{
  "hidden_size": 192,
  "d_shared_expert": 0,
  "routed_scale": 1.0,
  "init_std_router": 0.0328,
  "vocab_size": 8192
}
Below are experts of layer 5 (counted from 0) of a mixture-of-experts language model. Rows are named router (the router's row for the expert), up (a neuron's input weights, with its number) and show model dimensions 0-191. Each number is 128 + 24 x the weight over its row's rms, rounded and kept within 0 to 255. Numbers have three digits each.
Before each expert's rows: "comes after" lists some tokens at least twice as common just before its tokens as in all text. This comes from a sample of Wikipedia text that the model never trained on. Tokens count by the router's weight.

# expert 7
comes after: " the", " a", " The", " his", " this", "The"
router:135116115095138098133107134117082133110114136102173145149148112166146150111102124178133088151135115132091126126181150086079191098124135128132136149093138113134135137146148119121120129116137135143133143149124151128140095114095094130140156121084081095159183111112155108134158144076122116125133140142156143121132149155136095115123141179162150118107168111157146133096110121116110111137143143103128146113080154125094097110176132136103132118140131108124162137164157100085123144131148121113137145088145140106071145109152090190148109143132125104125098157178100144104131167142127116149
up4:122154123101119124126117143079163174126091119139130134180126110131121130114149112154129123138128090124125099102158125121123123150113136158120129092122140127102145145126147163169100178175142125133130120134111141133141123135157179081131135091086153112119130125149123130146119120148117102106148166148102117116155085127162125095091121156159120145131146059132147123135109132158162112125115176154182128093094129103141101126176177129119102180142115160092134150132117071110099149098155135151194132136126154134165134130138186110110089143176107145122108141141128126124139122119140109149
up5:122104180161131110113123101124109166153117143122120105157149152152103102119122088141133092117157185123148116123147161094134153099107109135142115119129128125126117147148103128101093130130161072148119137122087142131107128121141123143140138136139091130131107052135131109130123140129130169157125114165122150146175163134133183116159116130153106149144124138126094116125123128150171151129127112133114118078130130126103067108094160085168153180172156130127143145086116140137175098117136106100123097140149127096092105121131157146159158105151137135173113125092123107101154143068129155117
up6:108097125118125109128123130191178112144124127165073146133164147137096140144140104130140151119106152125136092134166122118112130158139172125104101125163152114169113144118105136114129165110116109132148115128144125119163105157152113125158109089134084124102129096131103114124114144143104124134134059186129149122138160167154141130140120105145148123102132130138127158124111143093152163144115143129118084134124122108110161117148149140149103160105077180127122149129150170132096113164134174189190122101115163128101102151108125128133117094114132097115145086141133123128172141107168119080
up7:114147084158102130168146104099119090097135109193153125086127095149086111188151104099151129152125140124135087089123117131115084151122120126114115138148120128140124104112116095124158124106156112086106135145147115087167118114121123071139128170144144152149150128116139140130095130167090100114109166136118116096124140079147084101139118135135175108091165123110182104123081128129112102120113179132135126130133152141117119098132141142141150148106149102146115150108160109083120167121122124141179152101170148116116121112131136163134123150132125139101122098102163143110124127149091102097

# expert 8
comes after: "\n", "-", "|", " Binomial", " information", "("
router:140130111146119121173172075115139163117100159145114126087145087124134123148097093114106165103134135107124161144136125134113151151142141106115167176160131080149105122095152118120127118121140147115123106081115118133126116109131127083091135150164142146135125094137108103126094148117168151093152127126174110171141183115160116085133147099153123094092130141146132120116121104098091088082106118127152086109132139110095080131149128134122116157132156120104147131172138128139089124175146147158180151146137139139130092147122138114118090121133140105144140088074123114130110088122082136132
up12:126101105138092090152136143123199118118145101159127146147131076153133098118112146098124114148093153149142123142135118138133144147135108127191105108196105141128130103091143096155097108133124131132146116105136131113122146132079144146112124132150101107121128127118129135134127147152133130123147111133137127168106113137136111126136147124126117055116110152096106132086120145146124110162134122139124090154095145119164129154128102185067132139116159129125176138113151132142128142127174143134115157129201125122096146119124138087190104144108068142125147081116107126108077135078115135123
up13:177157139121083150123151136132131064132118142163141132109124109156099112181155106159138136166157149153108128134134100122108137119167135134126118114087134108148140094128124134132138100145138146117120157129132114119138123107159143120156139123163157137189128097145108108132135130115155127144127173105166121068156113106155151141130123085121111100158076103126193097141069099105149143144139132115098132129121149111157125125150164151129164131096123118160086154087155149098130146151110134097120091144145115150130167145128098093168130135178164108161116135140115117127167145081107114116
up14:173133100191125135131116120153126166172117152086154096168089092120143164149134122101117119124141091097112145098117092175113109137142136154186139130123169124095133126119147129137160179122172106133126134137104075141142153113136129083128115157112134119158116112130117094114115070127134129147103107155092119128104143134105120133133109125145137093156115081132107108142099147150145113156144138113120125132118168129142172133133108118145123134132107117109137129152109121102113124142131164073126113186141151103143090129161187156164110084142122158143065137139115104156150120142134123101
up15:135127123159120115100143185158132214137114145106109186127142102164078117148113118087114129075115130136126153118070107134163147127139132142153131154131141106135135133138142140118148159136131144132134104170145145082174148119145133166123145094127142124141159123119128127153160084132114122115117113171133117140129126134136142132104110175111129137131095093142103116089088137107138143148089165136122082105144096111157121132089114153119111105146080161125094130161150109143095108137151113150118193145171110099107155073139137101142135097121120117129097116089099145135121127160132131120

# expert 2
comes after: " |", ".", " (", "–", ",", ":"
router:106104124155147133153141095146093170127118159148129133149163158080112153131131134146128134130120154106152121111103080150145119111149150107182131142116132114111155130126136097141112088099072090132131132152146100090130086113121151129168151105128123127120132133161147137127109127097126134117199107147106141153188125108154140149158102141142156146108093116102158143115097154153127144104148170130166152123102137141108072116120085162126135134159094115135116109142096147094082126143154104122158142114134115132134134076180140167135107113133159105159104111178125146103098109157128125081
up5:124105181124147083111112123142149144120102114132126120135121181116134106198101131145155138099075094189079126159128125113118149164119139120118131149196156096142135079127162119147142112106103137140133129175153091149101129165141180140140173121104109081121091134108153114129099151128147113130160110135109134135115120151099123081152134190175114130133140117092143156127124111091132157148131123133172110131164141150119102128112081122125113113136125147140126137130166112154114102125088135089154147116163146110155132112100112168156135147124121139126115146146103150144147111134122123104
up6:111131121120119159145149171140108080133134132170141103145180083147111124112149122185121110146131125124110120034111123160145142118129112132107093165138136117139127128111137124080148144119135153111167147121167186132108090157094122141143120146072112148149126137127103094135073132132128094134169139139120126107146119128133116114083133184151138104153106117116117142099130131079135155159122107129139188114096202159129136123124151121135098099140130140095110149124125108090141106148156113125109137136150088123142101106117110119116146163125098136109148166161116126140126126140161138159
up7:086143130119158092126153150109107145153097112091121142113096149108129127112125138095134131092117138138133112103101131090124122123091166201120130104135169162110189130120132130117125125136096110180122169154148162097142112137144172139127107144145134175133160163096170081111123151139124104083096137124149145166132181150117153145123122117116165108125127093137125139116138126150128119108132092138116129162120143069121119135138132158118170121167137124162062139130089139146137117155125140171106160140124140085112141115132151084125073125111109147143123112104122136193122122123116124130
up8:111096135133157111134155117138082107121095100164127124120179127138132148164107148140152123121093121149120109142110076119132137152110096125135120123108155116099095133181164132113121146110126104122147090083156125124132142116101083111184171103170143110152144116139130123091106121143131151112132102162177145121175130118138158157108138125077125117143137163121099142128118138131177136139101142129126125169115138159138166081099100135108134141152127110135147126073125153139145108114129115112133115123095111139088128130203098160087149154145128064104130160131114139141146189136151116114

# expert 10
comes after: "\n", "  ", "-", ")", " 0", "|"
router:096149137154152115125094087104148114143106149133144116133129103093148115128122123153119115158095146102103124143131162130119134127067099144143110158131125133091128102113095176124115141111094121131184161100160153148147171108146148122156113125122098123110160168140103157115144179118128162152137121160152122154159131096106129120122128108137109146139153112193110126136128119121149105163094160124116144120099102102122113078119117150160104171126173132146092140125133114066129113146150138156151157120096108172156158141147084162146138108149107135155117180121170146095088105152104133119
up5:119134144166142165110124155144109093140123052104106095155123125132123088135136114158165151137155137169144152103148192168155169117148139102115124108149099100111088137131118159102167164127111146125145080122152176141103137125113127089127116127115128132104159148110122136055151143142156117143111097130154133110105149121121106145155115154112145116140135123140110151111119132147160105120068129098098131153092156124142126122115150157098163105130141139128128130112099145050119146139109095122097143102138119118093122151153151147102141142124086074134103155169141141122127134119119085113
up6:132114155157154116126195156085132100082122123171146163142161130154129136158101112141118162145105149169116123105116142157105149122125106101141099117095102133124098114141132096121130127149161122140188126090120129102126161107123144124149123132120125127161127146138186162151107150176152168097131168118122091143145121161168148124093076129111097083128152140091112152140140132138136121143133105151130133111146106136094132125129141110123130161152091119119152092112152142164117114022118140135090108130119134128159119171103118162144118129126122112136133135159159115131137141086154133155
up7:106120099113096092155128105143120119152128099167134110119117164172126114080161129108099166123114111119131128144107160132115104157171131110092149142144103087147118151110173139146112150151136102142094148141125139129166152173109155104100141107114105140158117186110114144134113126153110152099144115096125151102127076131116102122170144118115160145150141140080184141098105085128139140129156173150115144123137132136147182115121132138137097123106160154096106140110109139097093080130108106150152163145117108091107160146130130122124120123147144075141124092142117097103084168176118141134
up8:086136161112140156133140150109156135106089110143150142141124150129185136139169098162099088148104156106114091133076095116120153108109148116121127141124173135105129109101091106122132151142140142129137139105128079127161138117124098114146149112090165142108116120092125143153107133107123082105116129129145095126128103079167162133132145085127090140075170094128090144137169134079142126116124118138145135117091097117121113114122092132107153123130164124146114088130120136088115150154141148108176114149082148138138162097137148082152145114124132081151153137096161128080126166111122125095

# expert 9
comes after: " the", " a", " of", " and", " an", " his"
router:107184129118132103098152066095135095140101141146148145123133140147116108160140118174147153129145168128067144089085142106114125110171138114128156090188123090168140128117124084161101140094107133098095129099120158133098114116131114121120137122090093103148107123099172128108124123114122131074106116084112103125128139096145115124127124135136153111117139168140175118108130123139125118122117117127106098149130084082133085144136086178149152136148138125102124057144115110105097118122135085142128088116119152119114137152156117131135122168139149137105166113143145100104156118129121104124
up3:160144149173119109147131153119101120186142145141143139127075161150109105072123121144160115132177155119091094135179149151144114150112152145133099136195120122128104150111087104163145154104110138169109157132118145106125086152105118114159090145133144140161105123113158122097150132132131140146129099115111127141150089099116124124147118111164152146145129142163181160210109138110130112096124129155134100099100148171153134085166085140130094157147116140141125110137110110123123126134161136128136131127136127112143147134143125113155167150144146153121158159146169082145136117150102114125
up4:132165131140099153131146153145109119187133094130148157148139120085067148136149097121133087119145159130133090108127183121148080168140115126117150171153089091130136098137151128115143116143088127136148142124125067091145118150162116092130098124182133122093149148087159123120102107136112138120123093097129114140128139169116164113121150095120153097146179123138122105131146128161112119167149102111128163132141130098100104138147139107080161092076094131110157113145111118132119141185149127101110114107121125134131157150139122160140109110099132154124106091126145130122084084131140119144
up5:090132114162112148084141096069116174133142155136113139134084071147162123146179113164121122099164145114156162123100143135128094162089141141118137118187121111151123139153130126135117137157139130105116115131153117111124114087109088139078123169173126096134070111116156162173110069090110135103140154161113123130180133146139107155135178144128117145109130121129119151157111127146093115125088158158133129154134148141156139131148131142160116108121141142116151166144123145112140099124161119149111136096136121176152108124118108118099121122143116128152177122142146163127086109120117114100
up6:122125097204143099086092163098136176101110110123089097152137114135128139140146138133105142146160169142129122105142153128132134143143152123113112090113154131111107078135136111125120145176104148151135122147167114109145126124139130096144171133120148145074131124135131136112104171149161123101129110139098115144100113155121146128086091111163125159142068155157116149117138150148152131116160123100103165095169147102128086134082157148152130111130185109125173132165132102097128100122082131150129107122135115113155142145140110115155124137133191094131150120117090109166117113112159117145

# expert 12
comes after: " of", " in", "'", " to", " on", "."
router:152155135152124095099169121113091085165172152147127098143104156123110116131138096118106060110118152102099151136105133141125113131112098153161144125139171127119151135147105112114155113112129125110125158107144172138110129120108148161129158134119110109145112131136133125096156152091154083120185114143141115179125143122127110106086074132105108103142136144123145114125152097119127099174140106106130117128092119133106159126118110144129170151151116081100074132159079129118125074115115109145135097142176163113095116174092124158104094145144162136121171099150161129123128112105113104140
up3:124077130108127136124135143128149114105141090135117126109148085118159147106109078145131131120133107153127141180124095128108106145099143092129151142143140114179168141129122137117125148148112127142101193152156130155151118128148139140148097112113148097108135120063146148128159137121141137141133103145125129153134101123195120157157077121169135133112125099115106147144105138106083110145133107111113098110100122122174140051132144108132109118128107126121095100166148141153138114116094138091129122104120115194148110151168125121102129132166096122096132208127131128117162106127127170121
up4:150145117146129116142099103085123128104127121131081137133113115116107127142151102104152101091132115123116138099120159135119153157110136098150150116131129124095145094140145118151081158127120155113127090118168139133152126117117100114114156124115153121067094136078091106114182107129074102119082148129107173122173149146150111162140140151102113132085114124146104125126110125130147148141131100117097148083182110119155099145137127124080084066106139091132129129113192103178147165098121143113124154133081080141114110117137132134140159116151130126135110160114088161127136104118147146114
up5:182177135113118115147091133167090089141113121123130136119136108116144132170098123170126165135161131161090141096150175137154149103161119092140107116156110135136133097157138119143102121127119123088117138116155106138131097084111161129132108162181119124140125168150110150125152136151121125105106116145129118109104107129119222131166150123144120109146126111125152141123142117147103137127122124100174137131105151150135154132150136171103121111152169112106094084119133152135135133164167111145120128108131126118067152138119093072117101185089135145131128134121165093118147114125108173154
up6:131137126113129138144138131128175144105148089100109140148120133126125115102126150143118109113102125115112132147127106116142137123157119134088156106142148130109092105122123158118131094118098143138160152146144133113148148161092116141186086104145108077115193136137156155123100139164128140112131149139132116114155100089143110136144119118097117161080109126088105119098151151118165113172142154129132109133121128127150087130087104105119133143146154109096164106169087136142139113136120100123115133139151165129073165089174084066133159115093083172091119119109102160187105108109119148130